Weights of a small mixture-of-experts language model, trained from scratch on English Wikipedia.
Size: 13 layers, width 384, 82.9M parameters.
Experts: 40 experts in each of 11 layers, 64 GeGLU neurons an expert, 4 picks a token, a softmax router.
Training: a variant of SOAP for the experts, 5619 steps.
Below are experts of layer 10 (counted from 0) of a mixture-of-experts language model. Rows are named router (the router's row for the expert), gate (a neuron's input weights, with its number), up (a neuron's input weights, with its number) and show model dimensions 288-335. Each number is 500 + 25 x the weight over its row's rms, rounded and kept within 0 to 999. Numbers have three digits each.
After each expert's rows: a language model's description of what the expert responds to. This comes from a sample of Wikipedia text that the model never trained on.

# expert 34
router:523509467452501515455510470470500498495515492521518474524521500511486501528497493533524496515504466532467489524509500499499515471522545474473493
gate0:479502539496513510488491524550485488529533486497482473494495482513481545485533530505429506535452496530487520500509462462487503517461502512529486
up0:523560538538478501505457510506516481541442477488518498473490496538514500516495492475467512485497498541518561495528538500485482506529562529532502
gate1:511493526431475526438475520515524527460488484489485500520524500538514494511524464475489490510502560526528489504564513504525475515474466528466505
up1:498508515461504490443508448497501447534499482503482497508495523487501514481489498504475507461490535512499467484476548509499509531502517520510507
gate2:506494489468510465500461502524503481473522437490511488520471469519505520493457511537504463533498490527472527486501492480507501502516518524489479
up2:504486512503521537504520503453486547519489525507467516500512494502506447517510509517497463518489484459466562505510519501484499489485450542493515
gate3:486495470502471500472525494481497484465525553446483475502546489552469500522497487501481515479506474522476492474543521503426517508482500434469531
up3:503492527452527525540483473520504443489469516483497513505474553523562492540507492519507504558498512522521502494500530511509510503484455507517539
gate4:524495534466506484487456516495494521506548516513490478544501468511501480476459458468522501488491520495504495533503514526512493488510442500487489
up4:489521519487477546522479487505536496487519485499531499468537480539476465510492538547468513477479482477466505517554503549519475519491480509434538
Years and time nouns ending a phrase after in, by or the, such as 2011, century, year, day, success.

# expert 11
router:506502474461537484495501475525588492513536491491507502481511499499521533490495509450528522527501471543472495516535514549507527509496492528471571
gate13:497477507516477494483542487499478531504528513477469521489504502492493513460471430463499466482490479490513535512523499530490485461455518481495517
up13:573492498514490486535540500534494501516481429491496456469529468496506486524480478504503504538459490478505488486496516523549525472512489453468503
gate14:470523494505505460533492463567514478513521469519514485516465514507501530500485538513479487491525484473504508458492537489494517539509505479518527
up14:540486522532500502440541498483547517492487484522475456538511449481498533494462484512474469507519514535497476501513497463481500481528486477519463
gate15:529517510464513478544517515526498502553504491515543529517496510504543503475486490507535545540503498541517443516514500503521510494486476481477529
up15:472532486492481489477522476476540506526543464509486457488479451510470524491513503506465504512491553524489510511492531528518475487506508489531517
gate16:516522490434481467534461549508516526530510511492480542485469483497494514492483487459511488528513513505480536502490506517502480532480514516500523
up16:454488523492515528482547521532553472508477511519488515455486489523538501463474512514471517494516498466468469516527495490514519490448496493482537
gate17:478494437495513475478525476505524528510503467502481491534539462527510545562532484504487514504498481534487501510537454538522533494527526525518514
up17:473497492476515496472485540528484497510548501496532533428480501485519524484453548538499504492497483501537454476490529495475490483494538461495508
Numeric cells and leading number pieces in election or census tables and coordinates, plus capital initials like J, St, K.

# expert 12
router:486525487475496500539483519486504487454491483466488469458502539504476541471504483496526498513447488477451501502466492460508503523492498518466473
gate0:521502482487532471493505496494485452509504470508503512485519482517522502496493453496467468525471494524463496492495524482554453502482472471518481
up0:502522489503481512490467574469495512476512501523453484512564521475544469489484556507524468495507513497563508463520509502553524505495490502487484
gate1:537483482526447478497536481507501488468545485458508503468512496498489523493482507524432506533479440450494512469518518487460479547487510515502514
up1:509488537476478503504556473532500447520495488547502524512468466486491523485528536446540462494522476531518488475488449567493511479470490522518463
gate2:510544524566506506518462503468498493468530462506454486508521537544493486503452503461514489468492526521495482491485497507526494513493432514492490
up2:506518465521522534507499515492491485438539476475475519540508523507468477501530489455506542474499499433509480472521554520496470474488464530506477
gate3:464484505525526509505463494504509519531476489554516542510489497496508521510470535499471517479507476449508497553507519573498512513503478483457485
up3:503547448505492498490504473469493466498487446506483510510506474519465466486509492456521522506485453491478503524552522489501496529503517496493489
gate4:510515473518514488552535470473469520484527514508434527487489508466488485501506483534510507483457492490476532476467481456515510505557492501468443
up4:467505485484488487524509470525527473495520505490527483498535448468505487489535521525505515514516513501489474498454475484518487488479533484492494
Articles, possessive pronouns and 's starting noun phrases in prose, such as the, its, their, his, and Stone's.

# expert 6
router:489472530540470465516481515459525458511504491538477454505512509509496528456519509513491526520481525491545502534484484503518508511505507502524478
gate0:504472511524496506513464501467481474508477563470528505534522521504455465498505498484496475506478458480477475517513502538510530485466536495487501
up0:537509477482561531500468475488490523525506547483488456507530460522512523523494496496523504511509522489509500467498483460514478548492508544478485
gate1:492494474491497501502532520512518514530498475499488517431481497487508494520486490515498500475476512520487545500441487523487492521461491490472489
up1:466518508531458509472510502528466487479473456503510517515496454527460471484506486516448524470519507506478551522515503503532514503463452503523478
gate2:490557464511490524489501580471535496521516577505474473482493550544509494507533492521475480500513513521494495492514465463477503475487499456504459
up2:517502536532493494508485470527483457514460465469527504450456533465499488488501474497442493485487463494455497495513521491487511463500553497488511
gate3:483464530505481485582508543470506486517445496495462461535508495511483459521488467492500492474486504505474484484515511475496503459510532477441488
up3:482510534522540573526523484499498505497492481521521527522525509513527512525515493487495538511504479525546491508502466489478496532491489459526476
gate4:506495490503459504532514496479481506514460476530498490519468473509488509459477526518497526521509507457468521467551497494483496474498491511483486
up4:544494516511499452484517504511497485462524465469490514519533473529455499465544495530531498503493436493548479485498521505496474486491498476491528
Pipe separators between cells of results and listing tables (fights, minor planets, TV series), plus semicolons, colons, On, born.

# expert 31
router:503545478533512452536500546502536558530502538503486448453473523495521504515521484560502480502481455484516509479514515493470515493495540508553522
gate0:489472535489519463493480508488476506516477544489509525481484488473520516521515523532441513476506510497446529501532495478493528524483500491490521
up0:485516492498518524483466488509494488524506520530475476506525484538491523462506467493529472488500493494489489505504502534530524475547484505512519
gate1:482529500518500472504514468507565462538499517497489494458506494490541433501515509510486498489503536483537516479499472517454450476462519477507506
up1:512468521502556489478463507524496505498469490506492453550513501478531537519528528514510500505500528521493495503502503501465511498511493495467486
gate2:471497497521462451519532481454506564468447475468466469571449479484479508535510474541511514528512518536516503488495510500466477495534532497476511
up2:508534480486481559517516462449475432538496512472481508450537482498451533531491472479470480521473513540522532505525461474485504484474523500492535
gate3:504543523480467492551511498519499487531432507493490499487532492513493427551494489507472475523498495536480452495472518477483531498513517543485472
up3:543479515491492443487542494498524499522492518491481519507519517477461519509490475500522552503483511538468473497548497503475480520517487493527507
gate4:507474481526497526468512518494540501531511497505439505527488527535508517482549476562559484431505486497467503500465461462456454524498468489522466
up4:516526514497491521470471481480511467462515453534511515479490513504501498522479483452505508514521534498484475504562491474480492522466504476493505
Pipe separators and cell contents in wiki tables, with numbers, week labels, and position codes like FW, MF, GK.

# expert 8
router:485496431522512491504494500481503465490498481498480475531511521511490489521524456477482488511509520516538508508495553487465513551486496519521517
gate0:530481532498513503491526507467522448518549479510533444523531497522508495502497500489492551513504508440533475489493502491439495481483499504504502
up0:492478454500506470508478455529513510506491469449477504469472517497495500542489494517522484501501528529473452502523487504482534472491493494483474
gate1:466471465520495461467520502524537545447533524534490484543516505529498468466489521521491502503493477498488445521474495448453491525490526480449497
up1:528479461508542514513573514487528528528541520540533523522472472519477461515476500481507502490496482505506491506531494486512518470498475528460485
gate2:512500516497510535551488519517472456491423492489487478515458525509552470474507504467511495504492541524529538506507539483444476513514521501496486
up2:477477550529484524509508493488498490478487469479485517481504484440491499490460520497476511527540530502496477504487519468484515507546543533483502
gate3:450545446473474488496526450458529519449504523514492524510484460509519497484461543502514527474491532520434515519468515513498461518492458501513461
up3:495488442503499528492487495522503491530500487502536495479529496482473494500500506544490503419458485453525501465461486503479546506483479483528459
gate4:505528490447515499502498514515476499503463480520507529462509495531469505485479505525477475504521520524518493516498512502468497511534512529502497
up4:456518500465523497506481504528492486490452502507474506536456511502476476480506525515518458464475471510491514499487539465485458556507487539524456
Tokens in sports-club writing, such as League, Cup, FC, the before club names, plus table pipes and dates in season stats.

# expert 18
router:486503527509494506538507527490477532500485512500457499481539492486475472520496531484505487505516502511506480503532494507497474506512490501531513
gate0:519564489517490482524512543480474537459511541486474506515499467465526470490492442516484520469500487480513537504517507486512490473519481496527480
up0:516472504522529494499528498457512524549501529557511497522528516498499524506497487475515503497504489521471491468498495516537499487472493570505491
gate1:490534474512509497525495471521520542510493460490521488522528498483522480543506525553473482478534512515535507452509535451511525533510493485514464
up1:524481495462500504467550528484526504508483495465479506508513519516484515485527456478496516486508513493455528543503519470526499533495482485478488
gate2:463470480471516484535493513459499491536555466461521484506515518509477492507485513474496472518463517527504517502523536540531482558468446519520465
up2:482460495494511483498518551498465494492470519515515541497518546508544515499543470516501509539476487499495465467531506483486469491509582525512498
gate3:534536493512505535470528497534523516503484529471564507530527485499517520479468510541484516475500488464521514496499479497489544514473501511513519
up3:483468485521418469497498464517518502494512464504509512529539476485511515482523516489527452502494493466517529518478454504486502461490494489500512
gate4:494500476495483474521492548484493461442462505469510475459503477523539496494495469505488504498511510480479496526568530468499452506472449531460500
up4:460517517551458459473480514456507513487504474485463514488510539496502519492473493523496538522521529495455539477503527512497530530553536472487519
Word-start and word-middle fragments of non-English names and words, often Italian, Spanish or Slavic, such as De Plano, Merone, Pesquera.

# expert 14
router:505488484490474501487496522493464515511495508430524487542501478512501430495496463506499512512537526488500555534542517521497535472525474498523496
gate0:502475512512496494510495503478494506532552480455496527502529522498512452513530477514487530510554527531522502477468504473486500496537514507531519
up0:526544471532525486520515516477463526492477448502490468512504502526454496474491473508458491480511519507516561467509486518514521462488486491476486
gate1:498534515479533505504526495528501498519511498474504508502497494527521466508453493535475504505522502514484512450493477483509488485580526482520483
up1:462505505508519532486512513510504470446437467530441503507553511515516508493503507509530464483510514521500531521523515546515480502517482465475493
gate2:538446518499512522491456503502526498494533479471485488553511506503523468512477472448520488499542499513521475493490542506512502525502531518506476
up2:549485550495451475485484493485523506498503483490494499533482473477486523507516499497499494507529488512473479510491452494486547515508507513467560
gate3:477476521507518522476478523545472510524560511502498544544474495481484503531487504497484527507499571495502485507525513443487557511495477528512524
up3:445530471501500508493499500504496506466456515484537519504477466536518485474516518460507551513508474455552474551479540509492494521506499479463501
gate4:504504513523498551496478460492555470491458490534461480513493489505452494501492490498525500527511527487516501490519510482513486508515505498495526
up4:474498495520539496507472558533483485502534568513509525490531468566517479497496523506482496558488505509528455498488528528472487510460516502481478
Section-heading markers, table rule rows and line breaks, plus word-final pieces of names in title headings and infobox entries, like Genus: Bourbonia.

# expert 20
router:522475523480472509492519544493471540528491499504500541506498496488486480520473503498535485488541492503487510524568508506512473488514498555505479
gate0:550474477508503491489529447503533475527478472500506453498510530494478475525482460517505474512533483491458499511518473519500489480493493508484508
up0:508490506503529508488474492480478499476498539466511499458501483495502515483449519461471547481529510491542486490487472508552500494539531498476528
gate1:514530519474495516546514529479499526468494532471508495489490499530551488507484466533494484505531495519481477470497513512446482527509518520501508
up1:490485514489461505530503527503503524494536517529525516491454479505518517492499525488461499454528479521460532509484512471483502473467511461506473
gate2:513493462480502502492491514528512533474486518505519502503471515482496521531459432499515494541521528482491504523523495490485451547495513519510503
up2:536486540493483464505500476530542505511518469543513502517528532527525534492556531535523446452463520514529493512480509529507493484532468471498519
gate3:545491507485508487463514518505477502494534500519513457481522535524483527488505520490502470468521460515510515519512481470522482518554500508510483
up3:509507522473510470496512534533447517486533449525492488484464524435453529485479500527511488481477520494497490507501520515504521555519493490489491
gate4:493539508506521514506492486520494501466522516487468474492476523491488509496520504480518518515547501472548496536466520474484495507534512540503510
up4:489499502506511544540468523522497513525471502502536486462530511550472504475500491491478511547509463510499514557488525482495492510503499523491495
Word-final pieces of surnames and Latin species names in citations and lists, such as -mann, -ius, -ova, -owski, -ata.

# expert 3
router:474491533495493478487457506474467526475516469533529513488479473484532524495547505507504533460487476490513507521474498519536484507483455512511480
gate0:511520528434468516447511578509529514523456489542484548456501489488502511499553484522519463477506501504506508494535455550509503502486511514487486
up0:515510473502527506492442469509480483529494492499481516542472537497532455505522433469516482527542481512532490538529513449513519483484530511527483
gate1:447523452528467510509511464469504518510495516495532493451489486517466511516502545516470513559493510515488527463462512467463505513522521516479493
up1:490488541465499471482453533494501497536491518522483514523517473505518479475516481519521508503508503493515500491528502515519517492490544502488513
gate2:521518476522488483538477466506466512489506491480479522487517512517496500500513473508487468502521477479508504467497521492483497506465520495496521
up2:465525534496518544550450511476488458509434518458483516487487496518472469553522483541553484493512519561532511528463463532482469531492489495458500
gate3:493530533481490526512550507527500497469510506521502509479512504543495464498474515475525489520487488529529495514496510523532494510522502538532502
up3:528478532479471492536460487527473557502488526519466523491513507502487536501497513513499507482480513501506505516508482494499535513502507523436484
gate4:524510475496504437487486511442484517511536523516516521458482453525506466501509490526506548522537457477465485541485430500540497541465538543496497
up4:513514536523498524509511434497523515502517538499499495504478472529498486462507489512465523469517485483512530515467460534473523469494484519502447
Auxiliary and modal verbs after a subject, such as was, had, would, could, did, plus some pronouns like they, who.

# expert 38
router:461505509485472474532479490506509533488515513532485503521474514480537539518463531504486498447470514465470508486506501528483493524522472525512477
gate0:496511524490469508493454515522531517511511487487499495472495487520491502483449514486513477511526514507488509450488510512453508513525477493466466
up0:497559501477455480502515504553533509515516485513469485546470487536511497484482524507498514496488481521445495530469509498516511504500514488531521
gate1:519497535463466498519521461518491510513533464506506465531440546506500507526502504503521487488501484470507461489518457494524481520497535535492509
up1:469511518537496516512537502548486530554489479491472496525509483484522484463495499514504554517499495516486493499525493523436492503536468491550521
gate2:476518518506480521507485525524493508504542492472493516469535511531464487472530508506511506496471488483493493457485484487495506513494503530539522
up2:506499470508488494526509443457533498511501508506493491499513491542466455477514516535496579481495480496480524491484528491510516524531466471502484
gate3:507494487465480479556483562497498483469533516476536510486526503508526478494500485519504527505511485462472486463524516511510469540526469474502536
up3:499462505476500533468575511507525520489472488532504503498489479530429494536525512462491488491508480555490527492521541482491508463479530477489504
gate4:489524496532488480511467479513495522475472509504485470527498499508537518484476519541521519487524547511475466499514529515504526526473454489467503
up4:516517473490524492467537474528509495537478497492468483534519492489499483538493487539513530549476530495500481470526523470505527541507468487516485
The infinitive to and modals like would, can, may before be, plus backslash commands and symbols inside LaTeX math, like \to.

# expert 32
router:510518499518502503537535485508472451462487495540497513477467526504496552482468503547508487554530502509497537530504532521485496507512522499538549
gate13:538473499464495456509463502555559507471499507469540510513484478481493515484510503503494498470533512474471468502554525490482464512488472519491503
up13:497521482489464475480463496475515501510509478509519480540518495439504512483559475494518454501488500501461474479481516467486513502489471497503511
gate14:506498499531487514499519530448470482503518478498526528515507448542505497542483447456497522485512527508533565477486502497505488515523545514517514
up14:492468549462555493507472471496489467485465531507490525521507475521519520527512511507524521496527497500509520469505550502495496477502500523532485
gate15:488518516486477495509538556525548502539501508515506529475475494528477481485480543528489494501513538496493494503511474502520461511509498496503505
up15:505484482531496521441503511521539518497494492500488486525537488455495542503503546494528524508478482540462486491498510529511555461531532467501509
gate16:470534531519463495484531484516520555489477485485495519465515481520452496473566508556492527473521484484523479511515540517498438496522491508486528
up16:494500512508473517502489532496441450491481484514490509524527518495472501523488546529489489475482518443491490505507454514510501440464476486536483
gate17:535483482511492508495510473516486477478491497530568480514523523492492504511537532503513478475490535507519500471528503493478493531517525476528501
up17:485475506536472460464470465491440495489461476496504464511475496527457497501475479546540469488479505458514516506499462484548468514530555528452487
Newlines, table pipes, separator rows and == heading marks ending paragraphs, headings and table rows in wiki layout.

# expert 0
router:493475491498479522489487475490503500492483458482491488532488537479438486511461481474513479477540504555562508544529482525443476511484462505525552
gate0:481477494512520494497501478494492496503481488491533495497519481496520523500495537542533470468502511481493546537514488483521517505459513517482506
up0:522551445535484491496482503512528486489457484509484488470502501517514478455522468542521520471452495498502494489459500513510482494498510499468491
gate1:516495486492540478534492486538465538483479481514513508492505483484519526490486490476492536538477510529462516496535530534497523488489434541489503
up1:466524494470516492457525467520537510528496511479508494492558500502515511492536520506476501519498485499520524524489488564480465549502496511511471
gate2:451516537488490504472429512528533486515495484504502527516487501491501526504448516542480450460510502491472517499486519533472557467525463458482546
up2:498505504520464504498501537481521505502513511482488476470512533505475525468465498512540508503500496491468517493490479500509463453470488499488536
gate3:505486497476512506493537483517516532473477527464477500491513506505498508466494485451510505528518522516521490509478486468480477509504485562517485
up3:471528470491532510485515526521488541529441581508473493544540490470503476517495531518478497495473519503488548455495505560495485528507480455477534
gate4:489508503520528470534518461523467539463512496540494527543491526505476477523493486498528484475511500533560507503489498487529524526493498497517515
up4:499486552493484499517462482529516512511452492465515442452520487557468540470508472488511504508497517511501501473501494513448514512504499496481497
Person first names and name pieces in sports tables, scorer lists and cast lists, such as David, Robert, Chris, and minute marks.

# expert 13
router:530520517546487483515499501497527492492475488503506529494472498496510509498510495507517490456492557528489463480504492482519451507491484490503481
gate0:514534471522475473519506528508496528547504457514525506510518504499563471491461513496542498477481557526467471493510480448463515501490451540516508
up0:540485455486527531512493497485513477514472511568522481509451549511472491523452474506492476477499505519491497525501521517482531494469538526511507
gate1:489511529495476503471509512547550487496501496494492474468507535487510501500494454529491483539503517494503494500523523501500531493501485477519471
up1:516511472490525501537507518497482479504513502516523497504537496486515486478485464474543534430534510477510483527508497510540490542511532494506507
gate2:538482516514511497533532453510524494480516506488530515517507530507496490511477474487526496452505520500547468522438510502513498528487540503538493
up2:507504488463481459492475559500488447525464491475491482508500489518454454498510527492457510471507500505518511501511488461523483548519548500483473
gate3:535467509520499507498554484521523467482493476502519478551541529499531520479473429474515494454512510500476500482487515478504487508454462451480503
up3:509486494543508494528460479487479539473534518525508454542533473509511477523479493488456527513491499470497483469488481484495484517488513532545510
gate4:556504501498522538493498444505501480489491506506502525532544450495502483492489476490518546456483513497537484491478495491512495521506500493496488
up4:534452487523513509507541495477501538483469513482506535464488447523532502473501478515480500474493488524491551523500480526506525530456468500484495
Prepositions and verbs that take an object or complement in running prose, such as for, of, with, had, took, using, supported.

# expert 7
router:493490507494481518497490481533489504493491520535531450507479492500497510424486490528539539501492494465504508493506491470551521509491498483507498
gate0:481502503498497543510532538505528481509534498522500452527519454519495493509536495500487500490531473536480498475513496463495504495495482502516567
up0:483482500474479477455500451486511476499460499532558561521498516528508518521439479490489496529527504525472481466505490509504486517511541476501491
gate1:505550546473507438508499513525521494443510520502487461489529504461470519486470498534485526474510479518538509508505511467485514518527540478502486
up1:477477491499484509471511532521491529476539523449537509477503539511523461483516459513478497494490493459464507507488502518509518505481485498494552
gate2:484502520522502533567523542534530505500468524539501547498508490513502496492480503489506501497506504538471511465506515508473519500454495499462530
up2:510573561520515486537495484529484499520491458503485517509495492512532476493526506510496498524487526487518454453493492492513460484533466496483511
gate3:538482451490529527516527495515493499504491553514494477480509506506489539440502501536528533519526474498489529503511515494501510500512488491514507
up3:520502500497532497523492561529439496496536515493482521507480499486513492530512486498560536533490495515525529507509554502500543448505494501459459
gate4:458502505462496501538492477546520477463569519506463515428474455518520510515519526476513527489516519466528519492482511504488524538483532477501464
up4:501544488495545503509540467515523517542469470494483480476538507499534473519539508493462530478504485504501491494508482502514531470525473472529512
Clause-linking words and copulas, often after commas, such as as, however, because, although, is, are, and as well as.

# expert 24
router:487482495453538501478548503509505539464494538482492449473522496479522559499496514473464485512493507480488532479483483534487523474473492493499492
gate0:464498500473520490469479531486501482533451482488488499538491521467532471522502503475480490515509491468496484488475501510456480480510530482486480
up0:460504513501496489520512497544525454500501484500506521475456530491542512521512477546509487494482480532463508479488521508485521495523493516481482
gate1:484465502515509503508482499481521531507530497457505486510497475523484515469503483489535467538506462465532478504471482523496502504451483495482518
up1:494468502502471540506496472524537513498486483537540502462528480534513546489487532533533522480524526505471479526468513513484508507517495518515509
gate2:491474494481486479454468474530499502523551496533507504451441505483506495462498492455506539525511498511484481488514510539507500505539504482506518
up2:482497541529466480493512511505459545497462467511474507467502500490503494492531512510467468494503506498505453493465472515451516526493482482521547
gate3:528549446463494512524496534526520542526545484530542477503501509490506507470515494475511521476505521479468488500510532508517511498521484507466530
up3:500464439471514540498495507521493503504457515496471511521479499521534419542528504498526459492521500498489492498473519476474514509455528479518534
gate4:541502515489547505504502488518524474459502536491491516495473476486526516554470519512498479547535492528496498475503525522503503513448461532462509
up4:528471526502540496521527495498549534491515503524493504461527529482507556535499567495487517517499536541485493519545517497507481465523507510472513
First pieces of words and prefixes, often after a hyphen, such as non, mid, un, re, sub, anti, and capital letters.

# expert 21
router:494456506454493505455533481500537482508478490493506550517458469476486463497504489500476502523510479517458482500460492531488495454493556534485498
gate0:510520489496466514508472483483485498509524465476504515508461514484514492506493543528487506525521502538482522460513508517490513498502486496470500
up0:514486517484512519500551528472513497528507477491545516539505547526515506476495449496491554514488504517492523459519500479487516503538483491543499
gate1:481519469485461541517476477502493533498486508454505535529477509494509444522487476533514473493531505513540529490500491470504469494452517539497469
up1:506505511416547485495499495507513504513501533502502500541510505491489491515498517505519484542510538516477481505497535530500515471492518506524553
gate2:483518495488468512479514452492513495493544512445488502550522461511476497502496495499510476506521530484514487486488487517493533494482517506459509
up2:482506450519492482563489493547497491468493508481457500526488454501452491487469500476529531494515461458444494519533495491526467494487536513477480
gate3:496446521482488521489496481469532493479519456507493504484475525541457471499501502480498528526498479516477524484485495512447482518545483487498474
up3:492515483467504491487522465523484476481501476502469484513500519513482508485530495517512524433495488477516541500486524488531478487508484506517459
gate4:498493445441526528522519450513495489522481458456477516534491520492483494507490532495507489484524488524545514514509480477482483553541519473527448
up4:494502533486502496539524557526509570530538463483534496507489524477508540500447493446495489524486451469493530504514509539496542508491509488497539
Head nouns naming a person's role or a thing's type after a or his, such as politician, son, actor, role, contract, asteroid.

# expert 33
router:528511536437532496544474523510556505511508498470524498538531481517499505482468462517466495508524501489506488465495540485521493484524505485498485
gate0:497478498552556523529499509483503491504537492458507497482490516538484492497528478508481472484531494496486522478492466512493527501514451497521468
up0:524448502519499535485515511474450507532500502535545513534459506506494477509490504482531486493479488500479537508497535476509475518498484495502502
gate1:473524515509486487486462509503515533491474490511476512491499464534521505485463502511463503517511543531501427504496477531441535487535509476532526
up1:446460480448496510511474465503512490470502533482436493555512492516467480497507500465528480500465504478474500511501527459512516502483509525534561
gate2:544491528496485506538498500500447480481459488542500508496502476516502519491494509498507472477502480525448523479469476545514509508477495528500487
up2:503525500518511462478486488472464490515456478526501516510506515505502468533508485540493519481533505521532498472492519532546529489511491496483547
gate3:475522523559544482484488531572514525474480496485485516513496493495495492461501470479503496521523527512514494478500496518506516516507519518487489
up3:510477518490489532507493484474477495509514485486486480543500517517491456514525494470503518501522502492529489492431520512477524466499513515464514
gate4:505522491492509461526454480536523526477521530474473492503509528497480524508534512515513521503508507474530487515503542506493488489444507550505544
up4:468493505526472553481504462505516487533465456515482473477490536497524467483461491508472503498529531513485497521505463507523457545492475425517513
Field names and line breaks in infobox and key-value lists, such as Location, Born, Coordinates, episodes, release, type, before a colon.

# expert 22
router:507509513459488500473509455519505510489544505461528467532526455498442490515489520516470488576518491460538504529468513528526487492505517498511479
gate0:467485504487492513525505476479487482493534471465523454495529521533519488485541509495502497494515511524526471494532443529479527511455474536528533
up0:511483482542493519492526529504503461506472500482529435455492476528536513468494463489486510502481497423478469484520550456562498476515516480490543
gate1:521514522495538520482463525530515513490496468546493489458466497506476550459481454560497495489521500525566540493467498518503488500491488545551502
up1:532450470474464491492507498456509493552524482497531491532487449469469508480487518480517488543524498514531460496535521507525511514498502466478443
gate2:473530495489530492484497505489510501474479500435495454500506523512501499479447484512512516502497527484522454479517529513506485477497535489500486
up2:490462501482476523485515479552531497501474501502492510503525476468541540463463493473497538463510468483500510501492487475513488470520510480476497
gate3:526511512488489520520463503515506512540491465496522576510545529511464448490466488514506514534509541473469442464520492480472532502540485457459533
up3:501538469528481519488512525520511497516515478527495522503526536489465493494506511482511483502508482503471487486493492495488513498502481516456521
gate4:491537509472539475475438476554547504520505509526504447490548483519491526535491551521500475494496482512492487518443501495493560480471494470515502
up4:513496482502499478537494479537517522479480506497506498503515531468478504524506505478475497533463423517526501510490475488504518471516523466512504
Verbs after was, is, were or been, such as located, built, released, completed, died, born, named, often followed by in or by.

# expert 28
router:514467498529490485486512496498485485517538488494491506484478467506485508543504520498472513490500483438569492475565477450503492528503475511493500
gate0:490484509543524525468478493493478469500526526493469503470517504547495473493463468460461544539505491505529473472525480469496511505484482474507468
up0:487452513530487463455541512506500508493505538469468551511546496472511517477486498506514516503507523444517496484515556494475502505500493454489506
gate1:496484483510473497478486487466480524452499520524491494505505508510466476496543485490510475484516508456522500497509535519526483489487483520502503
up1:547472526508476496539517477503480534507521542483530481460496524488478503507507521488544509508487521477494440521511487517521521508459509485475507
gate2:534476515507491515497514450450492500504494492486523574542481506481479510506504546546499510510456499529499520561493491524484504500487488483483468
up2:512521544475532501513488482524495503498445507489506486486505513540507511492546491506474497549443502507512543498534554498504479494522524516469514
gate3:487491493493521433486527523495528511465512490479514472487506473474459503543482494532487463482510545507562494527502502515437511487505485495449466
up3:502529513460514532502501500489537508507519513496507495500475487506516480479518485507516488463514535488503509509532511540492504490495523471502487
gate4:476484513445478495528458459475502510519462463466473498545489529476508513497441492532451466503525454463502476482486514526520534512515480526528471
up4:509513444479462536487531490535462505462518471511489564524507474543501501505489491465473506492494495542489489508527495528533534546495507516478516
Prepositions starting time or place phrases before years and places, such as in, during, until, throughout, and of in summer of 1872.

# expert 16
router:422505545477483532510461511529503522516466477545471488538519470481517513524481498496482502474510500548479511517546494523502520482513476489525511
gate0:507484504475480507492502514475490526441527460484460494511507472473472517500520510464474522456482494496498491519493493511486485544486548501496470
up0:493445470533486484476540526515483538544495524498486477539488497506468485500472512488468514474503511497495484502487500531488497486464482476482499
gate1:446465539497532485497487493508535510489487506532510529490511509510508447473501504463460527490521494486475495547489484443486490519538504496524488
up1:525516443518457499490487468520482486492530506489516512479551507500525498488496524505495498529505481484510462459452484500501482466540507499527509
gate2:497518489510502564527463490512528479521498505487523468461516446525542518517468465519512519466523485531489532483503496514532525491492505477487533
up2:535493502505522550532492524479487510494507520507502492455476527488478523473501482517543546521461471479470525473483511513551494474437542503492536
gate3:479519480530498551484511480501520487533489528515524493513471514488491526499495514450499510498473496540487509532474493481493510494539512497512469
up3:546531501497515518491470532473493484523509499489485510482507465524533488484509506475443493496513506468521507504506520463465505480521506530522495
gate4:452525470505487508522505506515503554506519548508463492523478483483499503517513465467475518537517480530511507522475515533499469518497545467527531
up4:493455464475516514486514478503475539433484528510441527506463527464476525517498486501471474513534500534479493500493466495537505429481563530499519
Pieces of personal names, often Chinese, Korean, Arabic or Indian syllables such as Se, Li, Hong, Abd, plus object pronouns him, them.

# expert 4
router:540530478451484505548465524484503514503492531498478515498482513500473493518499473489489522499493525491458538444487478459526498541471477511525470
gate0:455546500494527559481487509464483531507483496496477493492457514463483498458452519552444529519478505508492459521495508495528468470532516499474507
up0:524515560547468485472484493483544525522507549508522541497504477485504517544524540456533498459498489511474504505482467561515569546451486496508512
gate1:526524482482508525496481522537515478456505507502518526491533502474505489511514500444510466500534500525511543514468496522493501481476541459476495
up1:529504491533467495468551468516486506510511492489522517471495529480481493531483520540536499489512490458521509486480479471497519548524518497495475
gate2:503487497482503465490461500538471502514517513505466515492504504582526493506505452510477505491506492491507504526503515490491483479436527503485493
up2:524453500467495513507460506499501487509527540472509531505530454582516500538502484504501516483500455519496512489481498528514505538496507513527502
gate3:538502507492483510537491504521462470470498513505532498534433476544499538497489477485504477490513534549520511492516485467527527504521504527472551
up3:487495500483524506486498518523515506493525456512519569524494507497512500554502485526533480500498530550498517486463475507538506520494488479486499
gate4:518512516510479476563484473516484465517501504507520512494492543531481473462532473503509495503518530449514476446478451479513478513517496493521480
up4:440485493526510481537487533524446528463483488500527534498495421505537504499521485483495491491493525492540484508524505483515526527531502505467502
Content nouns and adjectives after the, and or of in general prose, such as water, health, political, music, development.